{
  "n_layer": 9,
  "d_model": 224,
  "n_experts": 128,
  "experts_per_token": 6,
  "d_expert": 96,
  "d_shared_expert": 128,
  "activation": "squared_relu",
  "moe_layers": [2, 3, 4, 5, 6, 7, 8],
  "router_score": "sigmoid",
  "normalize_top_k": true,
  "routed_scale": 2.5,
  "balance_loss": 0.000847,
  "balance_bias": true,
  "router_logit_norm": 2.0,
  "init_std_router": 0.0113,
  "lr_router": 0.0012,
  "vocab_size": 2048,
  "norm": "rmsnorm",
  "norm_eps": 1e-06,
  "tie_embeddings": "early",
  "optimizer": "muon_variant",
  "lr": 0.00649,
  "batch_tokens": 65536,
  "seq_len": 1024,
  "train_tokens": 585700000,
  "steps": 8938,
  "dataset": "wikipedia_en"
}
Below are experts of layer 5 (counted from 0) of a mixture-of-experts language model. Rows are named router (the router's row for the expert), up (a neuron's input weights, with its number) and show model dimensions 0-223. Each number is 128 + 24 x the weight over its row's rms, rounded and kept within 0 to 255. Numbers have three digits each.
After each expert's rows: a language model's description of what the expert responds to; "mostly gets" lists some tokens that are sent to it at least half of the time. This comes from a sample of Wikipedia text that the model never trained on.

# expert 46
router:129143109143147152167138142137132109118103117109106093152126131151117112120215104125120102137133134149107106137130091118144116108148182119135132141104140125095094173135090159111111159151149111099137133140125121107144103151157131118165162115107123106117134186142136119145144110142067110105076120118081172149139130090120184084140083142093123132160102135145136152119174152165160088120130097109154113138117129179098157117134105152136098111130140133124141116126116148115103125126110130150148106084159156111111126152148167111149135154105116076126088117100134137169158138093117146110160123102124134129082160154139150132129107138152112095126109135086091139097091134128136154100094
up0:128120125178147129102155085166116128169121106137142154140103148100074117135154118100119149084149167151155146080137134103110140127087110169116104136132139098138114145083141161114123163169131145142096144131139119135162134124141136157111100106078144129130116132145125130138146151113126139120092113112152149138111116150119159092153108104157138134155085151133126166123111120082143156112167152100132152104175120117076117136155128141176163130158119096132115129118146148135165143122081114095136147111151107095062165150145130100105119100161142120101096125134137112147125086133138111103181174113155126179087123120119122089138100122186090119125106129124108129112160127133117107153100
Final pieces completing country, city and nationality names such as Indonesia, Warsaw, Nottingham, Edinburgh, States, American, often before commas or table bars.
mostly gets: " US", " American", " York", " British", "ford", "ington"

# expert 61
router:126110176125117116106098160145171138154151148135141157117162121167143110150104155128111132136099132131123151125112103134111129150173121106151107130110123107126122135105151114157131167124109183160139145126148127117130099126140134122118134105116140101100091139066084135116175199112143142149123153137124135120102134149138138175170134129075179152104129161135104104172099125177144147083115129147144164103121120165132123102092170126102186108124104169127117095122128109149169089111117110115130113125147108114124113098115135151136115159100119106129130120155109129125111165132071139116118144105151135141085126181173119115133134122122119088135156146084145182087111096158147138106113
up0:102127123160110096131161154121135114119116132130137116111120111144082143133134088148144182140118132131104133070148107172121139116150100123132144168167149124115176146155120104143180137147133161181117093161117131163129086157146165136091129098127094082125136141152115105087135125144137156164118132129131101116138131098124097103149132212152071130150108132107134082116143133162101102121137135147140140111131148116177100149095155156125131147130125132117097112158165086145097081147118166151122143131136154131157121146123095125095102145121127151159118134161153095124094098098134153176123113111114168135100121111152101121161104095135140127118151106138171119135155086123114115131101
Consonant pieces l, z, m, ab inside foreign names like Krzys-z-tof, Casab-l-anca, plus closing parentheses, line breaks and modal will/would.
mostly gets: "ab", "z", "m", " Sm", " z", " will"

# expert 22
router:169138132139103170130154159095132144144122121079130126129141143141129113165173141141144119174127117125110144152114135119163158128141112106109138155143109132099091134113131142140119138139178127142135132133118113123115150098130107169157129157104110111139115131124104140092077114158122129172092142151117093138124123108108141132128055153128162158107142139120101136122123186149110103095151116115158111154137110165126165156129106079128152138122102159137100111144145088131137102102150108141074114136133186117133141135130148086140152123134123128111165118115091150102119126150064169123164098136153122103109140113138160075080132101095165098130110105091047138120101102123104116116113
up0:160125066122157133129146107090126187076145114110161126144117114124145120156129125108110125133087131129128130108112125088117122088114150133161146120122171113144143114109161099165155129148154178133153107137128139071145187144127116154114148150127121137107141101144075119124132126113110140173121107166136131075119152136105144115113117153133120086149133125106124160095129112136126188120138131133101135138106140130120121160104132061175125136113126150144123102155140105162113123173170149138089119122148177131148156118130147140092089150115160140108179098124118167155124127092098130155148155149142133107120097131169121129136136074101145170134144122098114118173122173147113110102148
Place and institution name parts like New, National, British, North, Western, and -ian/-al endings in US-centric geographic and political text.
mostly gets: " National", " New", " British", " American", " North", " State"

# expert 27
router:111132168112128153130112166126154154175105175138152120157168108148119119145175127098128076134141100111091115153122104118110096114146127101101125165134152127111110137109118139096121100115161100097147113138122121127150147145138149091119118102124083137103107133102125105143170089130132112132109174120050138159130091129140131118113108119085139169123108116153111149118158139160161092106147119110138135127078136161113183137125123151161136122091133139116134121116137084142119157134152091188122131145149143144128081147144144151171147120126127125148105123086096147121134139137167130134115129142114112093095176165143154177118139152177125117130086135111115183133129134190149119104123
up0:157130076137151111146095113130119158141159152144126113125139126134131118118170131096126110141132138132112123146134112117124097125124095154052140132154134094143170181167141129193114092150107144127096147142148126137104138135139121135120097127109125121156170127152110127111110127166147154091074127129097188130144131156119184102143130155116122123139137125088116157123108118081118145133114141142146146169150143136156126155140144178128139132117169125161119118138134150130132130130085125130119124121136150156059119111102093108135121126149125128079153126149101139114137107141088168189142143120148119149146124123151176134100129102085171123106150132146131184129123198138130095105181
Semicolons, line breaks and table pipes separating list or table items, plus bytes of non-Latin scripts such as Arabic and Japanese.
mostly gets: ";", " —;", ");", "ung", " Russ"

# expert 53
router:163160134164133162082141129120116141126125157173124138143187116138148151151154144136140115100136111159098109109132111124091119101174131070134130119115167151112126142132157096141138153132117113090138108113139098133103121098108113087149122086108128164118092163091116175169141140107143101135143135171081110097140108113165124109111089117138134125127096127152098164123158138119154104139156105121150130149125142144096195141119095169105144157088162128084136126096129107118110103074157113146109127135177095098146105139168164123127119155115154109150084130073135132124126116146133150093141109153155094111097133135192115120130133119124110096122117106131126163141122094138137114116131
up0:138121143117145127108147121139118119127152165118120178139118136121176157145111122167133122128102122104121086135131166112124153135171091143154111092138098116098180146157119158137149137104086089100148152091156104192122138096114173135102155160140130141125107120128119160162147139116135113125119130138121100134121158164144182146093109148127112124132124125152085078150105109134125093088114117080101148141139144112130143129122135142135104117130118112137084145139139161159085129082143161116133140128141116178118144114084133071153135118099153129119135135128129103146151102119096164156115163094116116145111109067152087157094120099129145155114161140128107086153125082108103079096121
Line breaks ending table rows and list or infobox lines, plus Romance words such as la, del, des and all.
mostly gets: " all", " All", "\n", " la", " del", " La"